Weights of a small mixture-of-experts language model, trained from scratch on English Wikipedia.
Experts: a softmax router, a shared expert of 256 neurons.
Training: 1946M tokens, 9941 steps.
Below are experts of layer 7 (counted from 0) of a mixture-of-experts language model. Rows are named router (the router's row for the expert), up (a neuron's input weights, with its number) and show model dimensions 56-111. Each number is 128 + 24 x the weight over its row's rms, rounded and kept within 0 to 255.
Before each expert's rows: "comes after" lists some tokens at least twice as common just before its tokens as in all text. This comes from a sample of Wikipedia text that the model never trained on. Tokens count by the router's weight.

# expert 57
comes after: " |", ":", ";", " –", "born", " to"
router [136 126 124 110 120  79  88 114 104 156 159  81  87 112 119 100 123 141 123 155 128  96 128 132 139 100 144 142  91 132 106 155 101 166 165 156 161 136 113 127 157 113 135 152 124 124 115  98 106 105 135 129 162 167 123 142]
up0 [123 132 136 128  87  95 123 133 138 115 130 123 135 124 123 142 125 139 162 129 148 112 129 123 110 138  98 113 111 105 192 125  96 147 150 103 155 102 161 134 157 131 116 179 128 107 177 140 107 138  97 122 117  98 156 118]
up1 [115  99 126 131 136 147 117  95 135  90 164 129 112 126 156 114 131 131 159 126 145 107 148 136 141 154  97 133 143 153 116 102 118 127 115 126 141 133 115 128 125 132 141 155 150 139 148 114 122 138  82 160 159 115 126 118]
up2 [130 164 153 151 136 150 124 121 112  94 137 134 100 115  96 138 146 147 145 142 135  58  84 114 122 128  76  80 134 122 144 114 137 132 123 120 103 160 132 126 148 117  72 161 160 107 120 123 135 152 151 129 106 142  98 134]
up3 [101 147 116 133 143 205 175 161 143 110 136 132 144  93 113 148 150  96 142  94 114 102 144 131 144 151 143 143 125 151 155 124 147  96 137 164 138  99 116 110 102 106 129 120 118 114 115 125  98 134  93 137 117 109 109 135]
up4 [129 145  92 137  96 127  89 118 146 130 142 145 149 111 113 116 128 103 146 109 138  99 168 106 131 137 167 149 150 140 123 152 138 129 142 115 150 139  94 120 132  86 129 152 123  91 151  98 117 126 147 122 162 161 141 122]
up5 [109 138  95 174  98 165 114  96 112  92 128 176 143 100 150 119 130 158  85 112 102 133 151 148 115 120 122 115 138  98  97 181 166 124 106 113 114 124 136 127 120 121 119  97  89  96 154 164 114 109 148 151 143 148 119 137]
up6 [163  98 164 106 181 162  86 172 146 140 150 155 151 151 148 126 139  86 130 138 117 136 144 195 108  73 124 158 131 137 115 169 115  91 175 142  96 130  90 145 142 161  96 136 143 141 126 119 149 120 116  98 135 145 122 124]
up7 [106 179 130 100 145 148 122 102 156 150  82  93  89 108 146 121  86  66 161 151 129 140 151 152 103 153 135 112 129 115 158  92 125 142 116 100 112  90 127 124 112 139  69  97 144 128 126 145 115 137 138  86 140 119 116 169]
up8 [110 126 139 103 136 114  90 148 135 154  91 161 156 111 151 130 168 137 100 146 119 144 121 106 163 107 133 154 126 104 124 107  76 118 185 118 159  86 142 156 100 134 100 157 124 108 139 127 101 115 160 107 143 160 142 138]
up9 [121 104 104 134  95 125 142 131 108 127  84 114 138 140 121 173 101 124 143 100 153 165 155 117 116  88 136 134 157 123 134 139 127 113 127 140  94 121 139 121 127 149 122 108 144  96 130  98  93 133 121 126 157 150  91  95]
up10 [141 168 136 133 127 117 163 124 120 182 128  85 137 146 100 137 116 158 128 156 160 113  97  89 153 136 130  96 126 114 143 147 134 141 128 135 161 172 147  96 120  94 126 151 116  92 102  96 174 113 135 124 120 159  71 122]
up11 [159 108 124 162 146 167 122 162 125 167 102 125 116 100 144 153 118 108 113 140 161 110 168 148 139 110 130 159 115 117 136 138 155 125 140 122  90 113 154 164  53 154 147 131 125  97 126 134 137  90 113 159 141 139 150 139]
up12 [104 130 134 176  88  88 113 139 114 156 102 150  85 156 110 138 148 106  93 116 140 149 114 135 127  80 101  99  99 134 116 108 157 137 150 152  95 151 116 147 137 139 121 126 176 128 135 139 117 133  99 137 120  89 121 127]
up13 [133 151 117 106 145 127 165 111 135 110 119 105 148 138 118 135 163 131 111 145 162 125  84 143 114 111  87 104  67 150 139 118  87 105 138 142 147 118  56 137 170 125 121 149 176 112 114 173 104 155 126 133 114 113 178 117]

# expert 54
comes after: " the", " and", " a", " of", " for", "=="
router [143 119 139 104 113 110 105 133 159 118 100 102 158  97 148  97 167 135 119 141 156 126 174 120 124 104 107 151 129 148 127 130 139  96 144 123 127 124 102 138  95 183 142 100  84 119 163 111 121 124 140 184 130  85 121 148]
up0 [120 135 131 121 113 136  95 146 119 130 143 123 134 157 125  63 158 107 152 121 114 187 189 128 126 122 126 136 133 144 123 197 147 114 146 128 127 151 101 122 116 135 130 152 104 116 109 141 130 126 124 111 102 115 155 135]
up1 [122 118 158 117 113 169 147 134 136 125  85 114 156 109 137 165 151 138 141 107 109 122  80 104 151  96 160 140 137 125  95 149  74 142 108 124 167 139 183  96 117 126 128 160 132 106 130 124 151 100 120 139 167 129 161 145]
up2 [167 160 150 106 163 120 159 168 108 132 134 153 140 152 108 153 167 126 117 125 154 144 114 136 114 123 154 170 138 169 151 130 104 119 121 123 150 124 112 166  88 160 124 123 159 134  95 100 137 139 108 147 108 126  81  96]
up3 [169 151 155 149 107 140 115 130 123 111 119 112 150 159 139 118 121 117 108  95 113 170 133 176 120 143 133 140 134 152 106 119 102 122 120 124 106 130 155 118 123 126 129 129 134  92 140 124 147 106 142 128 113 106 158 144]
up4 [109 137 117 124 119 146 109 118 165 106  92 133 130  98 168 159 123 182 108 126 139 139 169 144 133 114  96 122 126 164 158 151 128 156 134 158 148 139 127 105 156 135 129 151 139 125 146 124 135  74  80 188  77 133 113 115]
up5 [105 128 115  85 122 136  77 138 178 101 117 101 119 149 148 135 148 118  99 142 109 147 123 173 134 187 146 151 112  85  98 137 102 105 132 112 174 137 145 117 117  98 100 149 116 140 153  98  84 114 146 176 178 138 134 109]
up6 [138 133 142  93 106 113 121 105 124 113 133 120 165 110 143 120 177 114 122 157 115  69 154 113 134 103 138 110 105 120 129 147  93 107 134 151 130 134 135  97 138 114 135 128 143 143 146 141 154 120 153 131 154 146  96 149]
up7 [105 125 108 127 134 136 161 113 133 162 125 136 156 131 130  75 146 124 131 151 111 145 140 108 154 116  99 109 156 175 161 107 150 143 108 109 143  92 124 149 161 106  94 116 183 142  95 138 121 120 141 103 152  85 151 110]
up8 [125 147 161 157 123 130 116 162 125 167 139 143 117 122 117 112 129 125 115 130 113 110 116 161 108 130  87 135 165  99  93 125 147 130 116 138  91  72 163 133  85 110 127 138 136 136 106 137 116 127 104 129 134 113  91 121]
up9 [115 115 141 104 122 138 154 145  79 126 169 113 136  91 119 112 125 117 118 146 119 168 128 132 106 105 161 116 128 167 129 151 137 148 114 104  90  96 129  94  90  80 140 169 140 163 114 123 121 121 103 188  88 105 149 125]
up10 [115 144 124  87 137 132 134 136 134 103  61 120 138 147  67 162 145 148 104  95 135 122 180 128 128 128  98 108 120 150  99 109 117 103 143 141 149 115  77  95 130  80  92 155 149 103  93 111 154 130 137 111 157 133 139 116]
up11 [147 135  74 144 122 135 127 140 156 126 131 105 114 150 119 137 125 109  96 126 100 161 131 118 158 148 118 154 118 112 148 105  88 113 136 129 151 136  89 125 101 141 121 121 190 142 103 145  97 153 104  98 154 162 166 103]
up12 [ 86 163 120 153 140 128 133 115  97 153 147 122 131  84 154 130 126 118 155 137 146 148 117  91 131 107  99 141 143 139 127 149 134 134 178 127  75  95 128 109 112  74 100 129 109 145 152 109 133 116 135  90 122 151 169 126]
up13 [ 94  69 140 141 110 141 145 146  52 117 159 143 128 107 108 139 156  99 143 115 130 126 116 160 109  96  82 111 119 145 118 110 107 158  88 132 135 111 136 146 160 152 115 110 119 130 104 151 172 148 129 178 130 122 112 137]

# expert 34
comes after: "|", " ", ",", "-", " |\n", "\n"
router [123 153  87 107 173 101  90 116 159  98 119 130 145 160 128  71 158 117 134 119 141 112 140  79  96 160  92 155 147 119 111 138 120 173 132 133 166 130 127 168 167 108 143 159 119 128 123 161 116 150 118 104 145 167 138 107]
up0 [124 175 122 145 134 166 138 104 109 114 152 111 122 120 132 145 135 149 155 115 138 137 136 148 176 120  99 127  92 140 134 114 105 123 152 145 150 134 135 159 111 133 113  85  97 102 126 121 161 143 140 127 143 146 137 129]
up1 [108 116 135 114 125 128 148  59 104  92  97 107 120 119 137 112 146 116 135 125 107 139 126 105  95 152 140 140 174  77 137 123 103 118 100 104 106 144 148 135 127 126 128 123 110 129 125 101 183 125 113  98 152 144 153 124]
up2 [126 149  83  70  86 138 137 109 122 149 119 135 153 133 161 143  97 118 139 114 105 135 120 179  87 149 139 164 104 140 115 140 149  75 133 116 131 155 140  63 181 115  92 105 128 109 133 112 140 120 124 116 130 105 128 121]
up3 [142 162 152 114 144 140 141 124 127 150 149 125 110 161 135 111 145 162 139  95 140 130 110 105 138  93 124 100 138 108 154 126 133 147  92 141 112 145 141  77 122  94 168 133 145 127 138 107 117 133 125 116 129 145  48 174]
up4 [101 112 101 138 141 140 132 141 112 120 144 109 143  83 130 127 133 120 131 115 102 107 117 115 125  88 128 156 144  90 127 110 137  78  77 113 141  97 108 114 109  46 103 142 106 121 135 119 141 145 150 165 119 118  91 131]
up5 [140 148 173 132 140 118 148 129 150 129 147 150 113 180 141 113 125 130  88 130 121 103 143  66  73 156 124 121  89 177 101 109 104  92  86 151 134 162 156 118 173  93  93 146 147 102 139 163  89 125 131 121  99 139 173 118]
up6 [144 107 107 131 161 185 156 111 144 139 125 139 165  76 131 147 119 135 103 155 156 140  75 141 142 123  91  86 123 124 132 119 139 120 147 136 142 115 144 125 111 129 140  94 140 160  89 129 110 146  95 124 126 137 147 102]
up7 [108 102 116 113 140 188 157  86 131 124  96 189  93 149  96 123 111 155 125 163 106 134 154 184 123 160 124 104  75 125 102 105 148 159 135 131 132 106 102  81 104 117 107 138 118 117 107 131 177 164  75 128 156 136 114 165]
up8 [145 120 148 123 101 118 116 161  85 110 126 152 140 141  71 103 131 123 116 128 120 124 114 139 127 144 171 117 124 124 135  95 101 130 102 101 110 168 182  98  94 124  95 114  81 126 140 114 174 120 125 132 136 140 134 130]
up9 [123 134  91 118 120 156 163  79 105 121 143 161 144 134 167 153 125 128 157 126  95 127 102 121 137 127 153 135 133 126 142 114  74 130 115 166 117 138 109 127 120 107 143 105 105 155 129 134 109 149 114 169 146  93 151  99]
up10 [127 114 120 115 120 152 123 141 118 153 119 159 138 132 130 123 162 130 126 139 113 148 122 121 105 157 110 175 104 132  80 100 120 150 113  96  97  98 105 130 120 166  97 131 164 111 116 158 101 104 116 130 156 113 177 149]
up11 [137 148 120 176 139 133 130 106 124 144 137 157 143 117 118 141 140 119  74 144 115 121 113 152 157 159 135 130 136 119 134 111 129 102 132 135 164 145 109 132 134 154 138 109 122 110 186 130 159 107 117 136 149 129 166 135]
up12 [165 145 129 153 119 122 115 136 162 103 135  96 155 121 165 163 120 120 104 121 119 122 142 130 155 116 114 149 155 128  92 151 148 132 114 148 179 172  96 137 132 142 123 132 134 151 170 136 148 120 127 150 110 107 114 137]
up13 [105 140 105 130 152 137 143 134 136 137 114 140 135 134 142 145 140 150 114 157 128 168 133 105 134  86 106 124  95 165 135 124 133 171 148 112  47 140 155 136 102 146 163 142  97 122 103 134 142  97 138 135 109 129 113 129]

# expert 24
comes after: " was", " the", " a", " his", " to", " first"
router [ 84  93 154 147 112 130 104 115  82 130 130 147 136 145 144 145 113 109 136  85  97 137 164  96 130  90 130 149 143 150 162  85 112 115 133 132 119 135 118 124 154 135 118 110 148  85 123 147 155 131 137 106  76 153 149 157]
up0 [142 131 136 138 106 129 115 138 151 110  94  90 114 115 105  91 149 133  74 135 160 102 127 134 159 141  96 116 155 133 119 111 151 128  70 129 143 115 119 118 140  68 165 127 103  96 137 146  87 170 103 108 175 132 133 121]
up1 [120 150 106 167 123 121 141 139 107 159 183 120 149 154 111 146 134 114 146 116  90  95 130 120  99 115  84 116 113 108 131 130 145 135 145 115  62 129 120 174 121 107 128 134 148 140 108 163 139 114 104 156 138 122 186 142]
up2 [ 60 174 114  95 137 121 177 112 114 138 141 125 108 167 171 127  64 122 119 128 114 105 146 136 116 114 111 153 139 107 135 118 145 110 139 141 123  83  85 165 146 148 113 115 143 115 103 127 147 139 168 143 129 127 136 132]
up3 [207 135  92 141 144 118 119 100  98 109 116 122 119 125 137 101 168 126  99 119 167  93 167 142 115 136 199 140 119 138 157 115 163 110 157 102 114 178  98 140 127 148  99 129 140 106 130 159 134 145 116 105 121 133 107 146]
up4 [144 123 123 128 103 132 144  88 114 123  96 126 114 108 193 163  99 142 115 190 145 121  87 105 116 145 175 157 149 131 138 130 128 116 117 157 104 100  99 140 129 178 129 116 105 123 140 147 100 165 145  87 124 144 125 114]
up5 [ 91 145 113 110 126 158 107 118 103 140  99 152 117 148 159 102 133  80 110 134 140 136  77 106 103 139 112 108 124 137  67 118 121 162 119 131 142 107 154 122 148 145 126 116 158  63 100 153 118 151 195 104 143 131 138 128]
up6 [113 102 125  73 162 141 105 125 122 107 133 144 108 121 147 103 111 101 182 108 129  95 119 156 124 131 126  92 147  90 135 114 123 132  74 141 153 154 129 157 147 168  92 107 108  82 145 149  97 149 121 130 149 137 192 153]
up7 [140 161 120 147 148 144 137  81  70 154  82 141 126 132  87 106 125 125 217 115 102 102 105 114 116 139 124 112 117  99 149 131 106 149 138 111 118 157 119 147 159 105 111 112 113 116 162 154 143 108 139  91 116 119 149 119]
up8 [126 117 102 134 172 140 183 131 128 123 139 112 154 123 144  79  99 110 137 132 105 136 113 134 126  86  95  89 175 131 118 130  86 137  89 129 107 145 138 130 120 145 147 115 108 165  88  96 114  84 139 129 117 115 145 152]
up9 [146 144  88 146 134 170 129 139 104 120 146 135 139 159  98 136 138 170 127 128 139 143 167 145 132 137 127 122 137 127 147 160 148 129 145 132 114 118 124 116 108 127 126 122 117 165 102 147 150 178 125 160  90  88 118 133]
up10 [120 140 127 111 101 123 133 128 106 157  88 147 168 128  81 134  83 111 148  93 167 114 116 103 127 118 128 143 153 131 107 130 106  85  96 116 155 128 170 117 123 116 120 158 116 142 121 140  86 132 114 127 123 167  88  78]
up11 [142 103 108 116 142 126 142 138 125 169 127 128 122 156 118 102 143  79 206 123 117 144 149 142 120  83 141 131  80 105 115 108 110 147 152 143 142 140  98 156 114 153 132 103 118 139 114 166 133 146 147 150 141 110 139 144]
up12 [123 119 102 125 113 132 177 132 142 165 115 127 169 111 125  79 107  83 118 165 136 122 140 130 153 138 134 110 144  97 124 114 112 134 142 144 141 124 164 143 123 167 169 117 148 146 156 156 109  96 129 142 112 170 134 104]
up13 [124 117 175 104 109 141 131 160 103 138 143  91 108  98 131 133 131 120 118  84  97 134 136  75 183 118 139 125 117  96 136 107 126 145 115  76 142 108 109 127 158 124  92 103 132 143 108 159 119 114 104 136 144  93 100 110]

# expert 58
comes after: "1", "0", "2", "9", "8", "7"
router [128 148 112 128 127 154 141 133 160 109 117 144 146  90 126 161 126 174 160 154 122 108 151 126 113 162 160 170 139 110 122 107 120 146 145  87 143 130 142 128  87 119 117 111 168 158 154 135  72 113  94 107 120  91 111 110]
up0 [143 124  81 146 101 107 133 140  87 161 103 154 167 122 153  97 112 130 135 135 130  96 134 107  92  95 170 160  81  95 125  94 132 105 103 126 103 123 150 173 139 107 120 128 102 165 123 118 104 117  84 122 100 136 154 137]
up1 [128 119 137 129 175 140 193 126  80 131 153 141 143 153 127 125 104 131 173 119  93 144 137 121 167 124 163 115 129  80 140 176 188 177 162  92 165 118 115 127 128 119 149 148 120  89 107 112 114 136 111 116 151  96 121 123]
up2 [161 143 175  82 128 137 163 101 212 139 134 168 119 101  77 106 130 123 108 156 138 157 128 129 160  74 118 166 130 132 165 122 105 102 104 113 161 124 141 103 145 102 138 130 131 142 165 135 125  88 112 147 129 145 156 145]
up3 [154 123 115  51 106 122 133 104 127 175  97 108 105 122 142 111 143 106 163 144 156  69 122 138 133 182 144 129 142 113 127 114 131 141 144 119 131 125 102 121 105 131  97 174 114 144 114 126 146 137 146 138 196 150 106 149]
up4 [138 141 113 100 122 125 104 109 132  95 108 106 104 151 134  90 129 134 173 133  86  87  90 168 105 161 122 105 148 146 168 138 138 135 141 136 130 100 147 116 177  71 144  98 138 126 111 113 113 150 136 122 143 144 120 125]
up5 [ 80 113 176 144 110 161 107 148 113  93 110 163 121  96 142 148 115  83 156 128 124 135 101  88 142  98 123 152 163 136 110 150 105 135 100 134 191 125 105 126 155 140 128 126 120 159 143 142  94 146  96 151 112 112  94 145]
up6 [125 114  96 143  83 133 152 146 134 135 120 116 133 123 131 119 142 122 108 110 146 127  94 173  83 113 137 117 121 150 140 102 145 161 116 125 165 140 128 147 119 139 129 121 159 153  98 135 128 102 141 147 123 157 130 113]
up7 [142 148 135 146 130 124 132 147  88 101 170 152 160 110  95 113  98 121  81  98 122 155 147 111 132  80 106 171 150 180 190 111 122 166  96 103 135 139 160 151  95 131 106  59  86 146 127 148 121 102 155 182 157 119 134  92]
up8 [131 135 142 124 118 129 123 131 150 125 119 138 150 100 173 140 164 118 108 114 158  99 109 132  76 134 144 122 133  65  93 150 127  92 118 140 150 119 109 129 179 156 146 144 118  88 104 102 101 140 121 152 128 142 122 112]
up9 [153 110 133 144 165 123 106 101 150 117 156 122 131  89 132 140 101 111 130 140 128 140 137 146  75 100  90 118  97 122 154 110 127 114 176 130 110 127 167 112  96  96 121  92 118 100 125 149 167 170 115 134 129 117 131 112]
up10 [147 108 130 128  84 133 175 169 151  93 120 109 179 150 153 125 112 146 134 132 135 150 131 173 146 142 116 132 106  75 134 141 153 111 127 118  42 128 179 116 116 105 131 112 151  84 165 117 150 117 150 117 113 121 108 160]
up11 [115 143 122 125 105 106  96 125 118 145  85 141 103 130 148 159 156 133  91 127 132 129 119 151 126 138 114 126 139 116 117 109 121 145 121 131 105 173 125 104 123 123 113 107 113 134 111 142 173 113 111  98 160 121 117  78]
up12 [129  93 100 141 119 116 114  97 128 103 145 159 179 176 126 132 156 152 149 148 133 161 114  98  92  77 102  76 127 102 130 125 137 141 126 146 132 127 102 147 117 152 142 157 124 103 104 150 122 183 100 119 115 135 174 101]
up13 [158 165 134 104 108 131 132  85 140 110 121 128 104 101  89 101 102 120 159 147 129 139 126  98 124  81 110 119 128 145 112 182 148 149 123 138 105 139 133 116 122 128  90 113 141 184 125  99 107 120 136 149 100  63  55 146]

# expert 28
comes after: "==", " the", " and", " of", "===", "'s"
router [103 114 139 138 107 102 143 128 135 138 105 107 146 119 126 122 143 134 120 139 129 135 167 146 114  95 127 154 122 153 111 135 153 105 165 150 164 107  92 131 126 154 140 129 160 103 145 119 124 132 120 163  75 138 146 108]
up0 [138 153 113 125 136 151 173 133 118 192 148 138 150 112 155 149 130 124 136 134 107 136 155 162 145 141  99 122 124 159 129 136  98 148 166 122  88  98 102 112  90  99 123 150 154  97 171 140 162 117 132 112 126 112 133 159]
up1 [116  80 114  86 130 149 171 179  95 145 104 128 143 146 117 108 127 141 133  91 103 120 109 134 108 134 153 136 159 134 103 108 133 130 162 118 147 117 111 115  73 141 115 164 159 118 135 111 152  94 168 113 184 131 106 112]
up2 [129 146 145 143 105 123 116 129  95 148 137  90 105 146 109 144 108 144 142 137 143 100 113 119  99 134 118 107 114 155 135 161 171 121 160 126 128 106 144 133 150 107 115 152 123 148 154 140  82 139 152 122 106 132 122 124]
up3 [142 128 162  98 109 132 139 159 144 148 140  90 129 102 100 144 165 155 143 148 157 134 136 123 130 133 160 145 168 127 112 109 126  88 115 134 157 107 103 126 129 119 112 129 100 136 124 117 141 141 115 125 112 168 113 134]
up4 [ 53 115 107 171 142 165  96 108 162 126 123 140 119 121 160 135 109 153 131 123  88  87 122  93  92 110 108  81  84 140 170 106 105 127 125 141 136  94 140 130 103  84 117 170  85 147 131  89 171 110 115 122 114 120 108 129]
up5 [180 166  91 117 153 156  98 154 131 157 135 144  92 145 104 135 101 115  91 148 140 131 105 158 152 133 131  99 140 155 122  70 131 110 126 141 137  89 173 111 109 112 163 122 113 111 130  81 124 144 127 157 139 127 150 159]
up6 [122 126 131 123 156 103 110 139 145 159 148  87 115 129 110 105 116 161 161 122 124  89 121 115 126 144 130  93  98 129 157 112  93 186 129 208 107 121 123 116 110 121 135 143 145  86 108 117 134 153 116 133 175 102 148 101]
up7 [124 141 109 107 123 133 130 139 141 169 142 136 150 192  75 125 112 126 159 146 137 124 139 141 155 107 128 151 126 131 111 157  79 129 146 178 143 138 110 118 160 134 110 115 146 118  88 108 116 150 129 148  92 106 132 117]
up8 [139 133 130 130 131 138 145 161  53 124 142 139 147  94 161 131 128 104 161 152 137 115 153 130 117 137 105 104 138 103 148 112 176 145  83 103 129 120 144 168 114 176 177 106 119 136 146 135 145 146 158 121 114  96 104  87]
up9 [108 178 109 105 126 109 125  96 178  93 147 133 155 144 145  71 142 150 130 149 112 155 102  98 101 120 140 101 193 107 116 147 130 105  80 143 127 121 155 110 163  96 144 131 148 121 157 113 137 131 157 100  97 113 135  91]
up10 [155 133 147 133 175 184 141 145  99 118 106 100 124 135 164 114 140 116 149 128 125 133 122 129 131 103 122 142 133 106 135  99 119 138  99 116 128 140 174  93 175  97 132  98 172 146 109 165 104 129 142 122 131 157 121  68]
up11 [111 123 118 172 150  95 147 126 128 125 129 151 137 119 126 109 122 138  73 166 135 141 144 177  95 107 104 137  71 134 148 106 118 117 170 167 137 161 165  78 112 109 132 135 132 132 117 117  95 146 147  90 125 109 112 144]
up12 [183 101 169 122 170 112 128 160 115 140 156 141 170 132  91 125 104 141 150 156 124 143 151 123 133 161  79 101 155 169 112  76 104 155 164  94 168 110 150 118 126 111 125 139 128 147 134 100 135 137 125 128  91 118 122 103]
up13 [113 102 130 134 127 127 126 120 134 152 130  72 144 139 127 143  69 132 133 136 121 127  76 138 133 143 151 103 109 106 158 119 119 129 119 158 131 165 148 179 146 120  89 134 159 118 154 128 132 149  92 110 136  97 130 153]

# expert 39
comes after: " in", " In", "In", " December", " March", " November"
router [ 84 163 132 154 146 146 124 140 151 139 119  94 178 140 111 148 135 130 141 170 127 121 157 144 153 195 150 147 139 125 107 142 103 117 144 115 121 145 119 146 124 117 135 121 133 178 162 116  89 130 125 106  80 157 149  96]
up0 [146  80  90  96 144 148 128 134 160 175 170 108 100  77 103 158 157 139 135 133 116 105 123 145 104 126 116 147 124 116 146 108 116 105 102 117 101 137 138 103 158 118 134 118 113 111 184 123 159 118  93  98 173 142 148 117]
up1 [126 129 148 110 153 131  84  72 130 118 167 142  85 124 155  92 150 106 119 142 147 150 137 127 142 106 115 134 133 108 164 130 186 133 123 150 142 129 120 126 136 113 122 128 133 148 117 143 154 143 137 120 170 129 112 126]
up2 [163 145 166 125 151  79 127  81 155 157 128 119  98 106 155 119 114 173 120 111 160 132 132 148 121 108 132 148 105 123 160 120 146 119 139 117 154 120 115 148 139 180 119 127 137 141 116 110 150  93 108 101 151 121 137  97]
up3 [119 103 141 116 146 153 131 140 105 115  54 127 155 100 114 121 103 106 140 127  90  98 103 116 141 128 195 106 126 154 140 108 114 109 175 125 115  98 150 128 102 130 124  97 132 113 107 108 168 125 154 147  84 143 155 119]
up4 [125 131 104 137 112 123 130 153  90 134 188 101 169  94 153  91 157 127 100 115  95 120  88 136 115  93 158  87 109 110 171 130 105 140 138 137  94 141 130 121  87 144 127  96 103 144  82  88 150  93 113 110 171 130  78 107]
up5 [ 97  77  98 151 171  91 164 144 146  92 153 113 122 129 144 173 117 125 121 143 159  57 100 135 143 158 171 106 130 161  99 125 115 135 156 109 174 141 118 134 125 165 134 111 128 120 118 109 139 121 154 138 138 142  78 159]
up6 [118 167 102 145  90 165 162 159 135 102 140 120 101 170 121 173 107 122 125 161 145 122 179 108 126 146 132  93 110 131 113 149 115 118 145 104 150 135 146 111 135 124 116  75 138 140 109 153  91 125 104 148 139 144 109 130]
up7 [166 121 103 171 169 127 105 125  87  90 129 128 121 182 142 125 131 115 117 115  96 134 119 124 118 136 172 134 143 124 163 114 136 124 145 140 106 106  87 153 123 170 149 137 139 156 153 136 157 154  99 160 141 132 149 127]
up8 [119 117  96 130 143 139 168 146 154 111 125 129 126 137 120 146 112 183  84 107 123 159 136 111 133 137 126 135 154 120 123 125 152 136 104 128 182 116 108 133 164 109 132 142 105 182 135 197 135 110 102 107 156  98 138 142]
up9 [178 155  93 151 143 130 101 138 152 120 102 131 121 126 140 138 155 119 144 169 101 114 122 128 150 144 150 124 100 167 131 126 117 152 143 116 107 140 115 111 143 137 156 116 139 145 125 134 155 180 103 196 117 115 100 140]
up10 [108 103  90 125 152 103 124 147 133 186 124 116 128 113 142 124 136 136 122 110 119 117 121 126 136 140 122 125 113 110 131 117  88 150 116 100 117 155 121 134 145 116 178 136 130 111 105 109 145  88 137 128 120 149 148 153]
up11 [136 108 123 139 147 107 121  88 104  79 120 177 108 155 112 121 120 147  85 101 136 116 120 112 159 146 181 140 102 133 119 173 156 102 103 133 154 121 147 106 145  95 116 132 115 134 146  84 125 159 124 120 113 151 134  85]
up12 [118 118 146 147 161 154 115 107 154 106 176 127 119 121  90 134 150 138 174  54 146  84 121 133 117 151 118  78  81 154 126 115 131 102 161 138  57  96 135 112 122 133 122 144 140 138 121 104 120 168 104  97 134 127 127  95]
up13 [119 146 138 126 109  97 136 127 125  94 120  90 113 135 157 167 134 131 153 137 135 124 100  91 141  95 134 164 119 123 111 149 164 131 155 121  72  81 115 126 139 115 101 122 152 120 139 111 177 149 134 122 141  95  90 163]

# expert 10
comes after: " ", "–", ".", "-", " (", "/"
router [169 103  74 146 146 131 163  97 110  97  84 139 130 128 169 149 123 157 127 143 125 153 145 105 112 118 107 137 139 119 130 144 132 127 148 105 158 157 148 142  85 140 112 115 133 137 139 122 108 146  97 112 142  85  76 122]
up0 [128 145  95 117 120  81 109 131 136 147 115 167 145 145  84  92 159 100  64 124 106 163  94  92 156  77 160 170 103 106 141 161 153  92 140 112  86 140 156 159 131 121  79 118 115 115 115 108 155 109 166 129 123 116 100 103]
up1 [153 115 142 106 105 137  94 150  62 147 157 119 130 130 123 156 156 105 134 150 116 117 158 129  93 124 156 120 116 139 120 107 123 154 154 139 124 118  84 143 111 115 125  97 121 102  89 147 101 165 112 111 134 141  97 147]
up2 [111 110 111 129 125 118  92 150 147 130 109 123 124 136 125  93 133 123 113 111 135 105  70 119 133  90 143 115 120 103  61 152 117 113 124 111 109 178 161  96 147 141 140 166 118 131 161 129 118 119 117  95 149 154 135 121]
up3 [132 153 131  98 162 110 126 164 141  98 150 132 139 143 140 150 118  91 148 127 119 128 140 166 124 129 137 122 127 124 118 113  99 116 159 109 150  96 166 123 113 120 133 116 114 160 104 105 150  82 134  95 124 165 112 119]
up4 [ 86 138 161 111 129 125 101 134 108  97 139  90 154 148 114 101 150 154  99 100 148 139 179 165 139 126 122 108 165 165 103  66  93 123 102 136 104 136 106  86 127  94 113 114 106 148 107 134  65 120 153 128 123 120 124 133]
up5 [106 177 125 107 155 124 121 133 194 126  98 135 115 189 112  99 115 104 142  85  84 167 154 120 156 118 157 125 151 158 121 128 124 117 104 113 181 144 140 142 113 133 112  87 111 136 142 101 111 128 117 106 156 131 155 177]
up6 [129 135 171  92 105 127 142 125 121 134 138 120 126 164 122 106 140 111 102 111 111 153 113 122 119 160 133 119 143 144  99 131 119 109  79  91  74 120  74 141 143 138 161 116 156 101 179 133 106 123 112 130 124 118 160 121]
up7 [125 119  93 139 121 154 136 141 152  98 169 104 117  94 116  96 127 135 148 170 134 108 115 175  93 135  95 116 156 101 158 146 171 127 153 135 104 150 138 111 151 118 147 108 111 130  92 105 147 113 171 132 126 136 109 163]
up8 [113  84 127 187 119  97 128 121 207 110 140  98 154 167 109 133 163 112 128 116 159 126  97 122 133 129 110 128 117 149 121 160 145 106 120 134 138 136 158 118  81  55 118 101 134 100 110 151 113 147 148 135 132 156 119 132]
up9 [163 141 146 126 164 172 133 126 168 138 125 138 148 134 123 106 164 124 117 119 148 114 131 101 156 111 118  92 128 136 100  95 118 139 142 135 110 150 142 144 107 144 127 144 122 103 153 130 112 128 159 123 121 116 130 146]
up10 [140 108 141 152 130  96 103 134 145 108 123 149 133  87 123 119 134 111 104 108 134 134 132 105 133 117 124 119 148 117 135 102 149  75 136 116 117 103 118 166 120 153  88 133 103 117 136 153 115 124 110 164 140  96  75 141]
up11 [189 124 141 122 149 155  86 141  89 113 135 128 106 130 108 117 124 136  91 105  88 122 113 133 141 159 117  82 135 114 132 107 136 149 125  98 132 136 125 141 141 116 149 124  89 162 133 130 163 122 159 114 110  85 146 132]
up12 [ 97 137 157 105 184 116  96 125 135 114 152 128 143 105  91 119 109 140 131  99 129  99 141 116 129 124 102 134  89 113 127 132 109  89 118 146 148 193 177 111 107 115 129 125 146  88 165 112 120 148 125 158 136 134 114 115]
up13 [176 120 107 173 111 177 123 124 153 109  97 109 102 149 149 101  78 145 113 126 122 141  95 175 122 125 148 109 140  86 112 133 111 160 183 136 125 103 126 115 141 124  97 170 153 113 147 111 146 151 143 124 149 125 112 121]